python train.py --num_hidden_layers=13 --hidden_size=128 --n_experts=32 --experts_per_token=2 --d_expert=128 --d_shared_expert=0 --hidden_act="squared_relu" --moe_layers=[1, 2, 3, 4, 5, 6, 7, 8, 9, 10, 11, 12] --n_empty_slots=16 --router_score="softmax" --normalize_top_k=false --routed_scale=7.68 --balance_loss=0.0023 --balance_bias=true --init_std_router=0.0106 --lr_router=0.000422 --num_attention_heads=4 --num_key_value_heads=4 --head_dim=32 --vocab_size=2048 --norm="rmsnorm" --norm_place="pre" --norm_eps=1e-06 --positions="rope" --rope_theta=10000.0 --rope_fraction=0.25 --qk_norm=true --attn_scale=0.342 --tie_word_embeddings=false --parallel_block=false --extras=["capped logits"] --init="normal" --init_std_qkv=0.0283 --init_std_o=0.0 --init_std_up=0.0283 --init_std_down=0.0 --optimizer="soap_variant" --learning_rate=0.0044 --beta1=0.95 --beta2=0.95 --weight_decay=0.09 --lr_head=0.0111 --warmup_steps=141 --schedule="wsd" --decay_fraction=0.531 --decay_shape="sqrt" --final_lr_fraction=0.0 --batch_tokens=[32768, 65536, 98304] --max_seq_len=512 --doc_mask=false --train_tokens=307800000 --max_steps=4873 --dataset="wikipedia_en"
Below are experts of layer 3 (counted from 0) of a mixture-of-experts language model. Rows are named router (the router's row for the expert), up (a neuron's input weights, with its number), down (a neuron's output weights, with its number) and show model dimensions 0-127. Each number is 128 + 32 x the weight over its row's rms, rounded and kept within 0 to 255. Numbers have three digits each.
After each expert's rows: "comes before" lists some tokens at least twice as common just after its tokens as in all text. This comes from a sample of Wikipedia text that the model never trained on. Tokens count by the router's weight.

# expert 17
router:134106137085066148149074135130123099122113133092091095160157114118177102126153191101100100074117156101108089188136106092074142186119153175163092154114146126156158105119132088064125152130137117106145096099127140177154170104147089080095102078102081115114099159114097075185096127145144075164147159132174114127177108126087146164181106112114122095114173092168097161087145217144082142160114
up0:103136155025111092126139124187079132145068124142099168156139087088141130094133149091139169121215101186152122135175121083135129099115083145119110064069081119124120123126152148162126039109123114114152090088149159120057128121136116114128119121141144081094091129101133047121108154092098085083138162133126133091127120161139089205120100103092098119098140103119128081133149130106071130130099
down0:099086163136131118156138158170129087197143121188103157115197151137100163134162086119128080117046144088162077186117110082142125137124162148168174132091146138092157091072111208178080125126155143098127113133117132127131143126077103155137126132122129108134119099126095118177106140139172150109109156173188098105158163069099062191169121089097094145142096140106116098086143195125127131088144
comes before: "1", "2", "3", " |", "4", "5"

# expert 16
router:139105119157180075102120136087081093117178081096170169146113151101192099112115128108105167149124168122207197117071137157143149182141136144166119162110136085135144085132102158100199126089122135127109107117149156122203052106160105132134102174209130080154092131113169126203126140140153114167123151129096081109134136115180144101110125118160090146135124160052126133123146160081142126130137
up0:215118075121100116106088163133143126120183144177173116142133072124104114128088163144178091141094121121157171157108117103077139143110075123125110131137145075169107189141081152083135114067088138093156103128107117142118173044113105127090126167134093091136101167049154116176140115101082126119096074120149155143163183139075126135089094076146078133147161127169091121095117086130131142092162
down0:108140214102052159087163145125111076113098157113189175139067170132126079129138160131159118076119123091141171090072114149136150145173162108116178132132126094153147138163169140123137131123086128149097131113147076124088100124120139176143174113104097128139104087113137160152072152183151085154191082152061134100028111117133169132097098149098163143151125095131071166117113146120149106105109
comes before: " the", " a", " M", " his", " B", " S"

# expert 24
router:152196095108123160176160143143176115095154154130160044135164119124082062133128077126118103187123167106192127138093144109145156117097106055135124131112118157120056106075146075084139127153077106099143093123118135133165153082119150174168148142082138127140191102078153100129124153087153119126132114155126110166181115089093147059172120112119196132136179164114143116119099071146100134090117
up0:072144104099143152133130103133142178133075112105122130126066132130097126094129152036204165130151104128132125089154109160098139090130079195132108152148089130146107108111078126111123128113069081179087166145102138106098101154070174177082128107137109131128102089104092177162098119148110165097110084132153129129159136255141178125133160130117112114151105093129131119124132127122101044121105
down0:107100087065136120116141136109171122169143123125076096074117170079125125122133119131128145121138158176119161115146187116098149197197144135106092174133156104075109129063156118148073148059080122179124127126060100113074114151106148101152081118199069184088133146107158193150119131098073133140091120137088110132114131161085142178082160142120131167105118160139136157177079104136112136151117
comes before: " of", ",", ".", ":", " in", " and"

# expert 8
router:114112118139116143100090127121139122124130114218214079107103142110076154118139155124176131130141120125067107180124156107130125118147139070147132136102120140104137096089090145127139135092183133175109140126078127145173105122164190170148133160201110155099102150140085141188073147104112093153102089138167174227125108110141065099057097196134106082130164144188130118121137148119102132138134
up0:125069082133139170115136153163106149158138089137177132114077140140146149108102108132157123114128141145103109164145163143119147174127081090155071129053114195080138171132109170131175132195189138132090154113058130117124103123189082096161092180135046095120093165125125156150048155081142119071139118122164112165136134146109104080108095173154096084120106133197121135097120121091110105125124
down0:156103166134172088137139134066178141091087160143119118159168193111087168104124169143100106124093139114097070144094110066110200095107130104148159119101183126112155110106097144108102151106107133161096094116095118185162135123189144113160121141199118085114119154138073082119107122167174139185109145186110159168130113112135156107077098177185148105158159148125178078148169132074110167166142
comes before: "1", "2", "3", "4", "5", "born"

# expert 3
router:160109126167101140153110138110155125123113114149189097141039111115172164155092122150145137088108074107103132199089125193102158125161071117049112116156144136135162158120153080089143138093068115127128167099114101147107072125126152118150083154153068173162116153064082100148170206154146178055079132125093167129146132135097140162109102115139119129146131171103123107165106123157080140160140
up5:166081109135101206108112121077178189096109089178160153155091124119124154154108093154154155155156087172119233163028089118138110123148082089104127088190055146123148123121126102120168132140114077148098128115110149104071120148130129127098120116110130108152096158137114162114152125120084164117114091053135163111126162174151106127095115124175135119056102137155097176134153115120107106131146
down5:113135147113102067126125143125135068124058151131139143122151122185026071154127114126108106089023120109161085093125150112084187122145158133139119124123113131117192120120114132143066125117089134107219110108157156114162182138064148133129143168107139113126125125166099087171139114194184090182114125150140108099133100136150172124134126175109107130106136163119122066131084100149164160092132
comes before: "\n", " |", "s", "|", "A", " The"

# expert 11
router:109124161100168161085172163199106155126100145152124164153118153118128143141090153082142110117151138110115084106119140139082150137155107047125134097127132119105049088094141072172207151104138099169136155142148111148179101111070099148106121117163123165086087120158154113125088062141153133144127121074078105192200154112082106122181091114134109118105132178204095123134137107092170118134086
up0:065116123115217152120126142113051148157116165154131123053066111122137139100120133152136168146155195113129112124121099127135119093107076132113180104159080090163157100110133095137134117138145103121078141133123147118112161213117152176056114061119115120109160086104166124116118118107136140090127102075109126145131161164100131110140131176093187085099093114181114126177133119119016114134134
down0:163134036127105093147103095131135181103101138139132157150118176136066193064153143195129098135100105125131158084148089116074190115129111116125159168140118193118168175140163138076074131090157149132093103101158202139141136073121113091093114153209129160165100104123162113140147101114113143165131150159112146133133062129086140112089099159190112142159177141101088117125123130130082161143122
comes before: " ", "\n", "|", "-", " —", " S"

# expert 29
router:070105121181155118167162137137092197128092106165167153109162124143126086119135145089098065190098133105125124097098156086141101164134132163158099120099140137099081133120140173133163073092189135171143187116107116153181122092147223132147187085120090152145110172157186148110141123121143084144114134104071059088149132114144115126131175084172194101148093155161140096131128150145148163131131
up0:133061053214170159127126134115171138124151128189156145114137108126143131130101145102058071146082082138143138092128115101129121124129060153132115103155129120157080138144074133059143136084137088157076175132116121126181120099174094158201144181155133147136168127155085119066171172049109101096078187143148098122137111130103160131131162143135166139121143133138139129100134105145197133143123
down0:130164145031148112100116095102121090128046061098070165160106135128116115114173093127164108138102195116198096135130131126173137127160087133178039134080161160126144138045130141075101067125107112108115144091145126139097144118109132144119166060126082157123106170109119154152155168127115098142142117099160165122146157149125113157193151124148162103156143103147134128151150129182137065131113
comes before: " the", " a", " be", " his", " an", " their"

# expert 0
router:143125050078131154151128124120173095155152116102140099126101126086145130113138133180130100083143142109111094124170088194133139163161129119028139128151132096095052104184114113117110067103143171120139105136152124113088055168133122188131116157148133144102094152145120136142114060137119136170137104150171165130137088137145079169170133078194096098105124117151135162116029193125150112111113
up0:055159109157119090118158099139151131145126146110144067076100130147176090170156169131167193160137113153113114126167137068084175072085075128152139073130173127101126144140089152115103057158108114093177067131151101139092132165134036155144098153164121142149128095139151126092126183140133135068136101160086200121158139158132143121119175202130122116111141138115146152147159151077151119139094
down0:154082143126161111105123194106106118136127134141147134146135093084132051140157063101123128175172138098131160088149117199106135156120193137129127151076109112127157119091142113096154121100183143186123169113134154162164110118148123085053144148056074100099039173105141091189108143153131109142157126100146113114122117167146112152126111058117115152173061071158147145113140094139189122128152
comes before: "0", " |", "5", "7", "6", "8"

# expert 7
router:160128099130198131167067149126053181121122099210202151111144108150132150088155152122117103127122135137170126140094082118099133167146140140140127141108098114161120104121152125100103140149103175159075163112106133142203134102034159194157168127085121141089091145097105193074156136124145130047131138119131145151121122160106087125092096137089127146073054162112115135094140117079134157128137
up0:116146099117146095139054112165106174144156127128063144122133108094116102147064136075155126108106131137116152232082133142116144085143178171182128122168159155104116118174109126130149128143093156122150191077142118088142137125107145138068146159130061149079137180166145146158112095127050149140128137094150120115122153094113114112143196171115153158150115175185086133114183110059090103093128
down0:139138214168127139125121117108109120085115150142126127237120133159143128099108136123124111102135175116145165102119222151136073081147163161077081116114110122135136111115077094135172207192137140110107184112155114139166152152173091089097108150080130157191087168119174147079127103170116129153101139160120117165136108103126137137148155098130117089139146036132137070115105127089135107090144
comes before: "1", "2", "0", "3", "6", "4"

# expert 26
router:133137128138122134173132152125154129115092122177179173155153078102152085160127048123109142132145130152118205120089138110131119087055129084142162101095141099092161105139099085139122146179125127112092102125080218134157185114132115183117184154139196146160126119122141121140091135109154194110113123151116099137152172136121168122162106132116146197150068195149146136142086210167120088101118
up0:126103076133114119088158116107105075132124069120143144166097141156130061102156118133099122163091099192132191132145122140091128058046122071086135168141126139132160101117159077127122067107112106113148195134125181147104133108120073112098135117179156073182192130087122144133170130091144153125140141166088155130095159157104189142118112089144100114115123156120098105178108167069112077081160
down0:123117149127149141076105078105073134081177143078115143127104016113118114138157183118111153132129119170128160144115148146116178142163160125171115153118139115094144173156148116177110180166100146149143148096115148192164111073113092094111099088134170107163067059100137138087144107103124156133170151189167107166168083102137084193195139173134068125131123080142145116146140130139148139089120
comes before: " of", ",", ".", ":", " and", " in"

# expert 9
router:122070151126136121203167145143102105097108084146222144136102148113040141150138126131085105160131159148179128155104087120123152164141118133142092150129140086101133150154121127165175112100121098161090134137183157145063149135100163215144184111161122144122085153043089108082102146091157107170154112125130138078161131101072091166192122110106108139133128125092140106097151175178138160132132
up0:134148016132145149093137162137104125092114132124162139138134116156050141071000120109215150116232113115104134148141130134152132127089078115098117111132114126127148093142083081119083111126105116119123134145120126118156118127117211140114165129109141089056126144115124118193126124131135111070088146131117172122157141114127098147169145113135129162055126127107131128159114161145148134126092
down0:085038067081134109124069070104121114112096141129097131110153174093155106111144149087125147171135086146089104182096120117205093070172118117163172095091068146129106153126148149086124127116126115125109219142149155095175126109095110126134135111172136097148113172158139138143139122115124157125131115151112133093086175138075148105111137135141057065188130131106122129114098125193099182169172
comes before: " the", " ", " and", " he", " a", " which"

# expert 13
router:133119155188139137175150138108094126116116050126109055120117124108130129164134166097189103135120149107157214107096161086196161144104115089094087167107128124072117113156127191135143174175153133075126149101054103104187135128149145121165078085130103107065138137143137129108194124154134194116133090143184102116162140110089155160157130086156128105156124072120153127094160104102096137088133
up0:131144101102094138099092070110112179123091139243110107104102108158099108128075113165131123117154071126034149134117117122138091139169088119090141113132095087132110121125129121183153130096161123119086134208113170131121145134106181126146114117142136060056168037122128188151123135107077113048063064103167129154153138125148108111135108135131126110135128136147143122122143118133105163158132
down0:106134149155138128144143104136112126098154129092145129149152126091183155170139104101073122111105095110095175042109181142129167146113155112169098152149119058108123146142125088142115082133142147104115141147163171139131150164171076117118108169124221113165120049071120179123140187110163173157111141182091098112113166158104144101098121088099118146124119093123091118140091034132199159091101
comes before: "\n", " The", " He", " In", " It", " This"

# expert 25
router:123093150117163142093076168085174097169177150133072092133091147117110102155126120090091104101099106120118092086086104106190145116139127153162161088104093141104154144138097117119157114161170073140161088126106134149063108114153166098177132131061174147151122115140195174162114166159138099097151167152163168100147080098131145103145125090150091120051070126151047122111182093166107169133136
up0:115175129135140179133111151120125133135120133217121124063108088157137127127139116133146137210143070144134184186115084116091114091146088126108251125065111087118143123124126121060139099126137125125138134158091101092128063138152125112124136146155069127097189163046104156140112187109086110127114044101085145119142127152093137130086141115132134126146096144104128145171101123153107152091151
down0:147124131118089136157150126081044145076095115119138110133110133153167072124126106094083147159068124147116133112124164135115130173168103075198138055089097122128142109097150133071147099172117099169137203137123157115109073083135145134118176149122090169146118105137114100038152114132143159130138113155131130128077191075137086118132142133119155082211195141132120144120175105157164118095084
comes before: "|", "-", "\n", "==", "The", "==="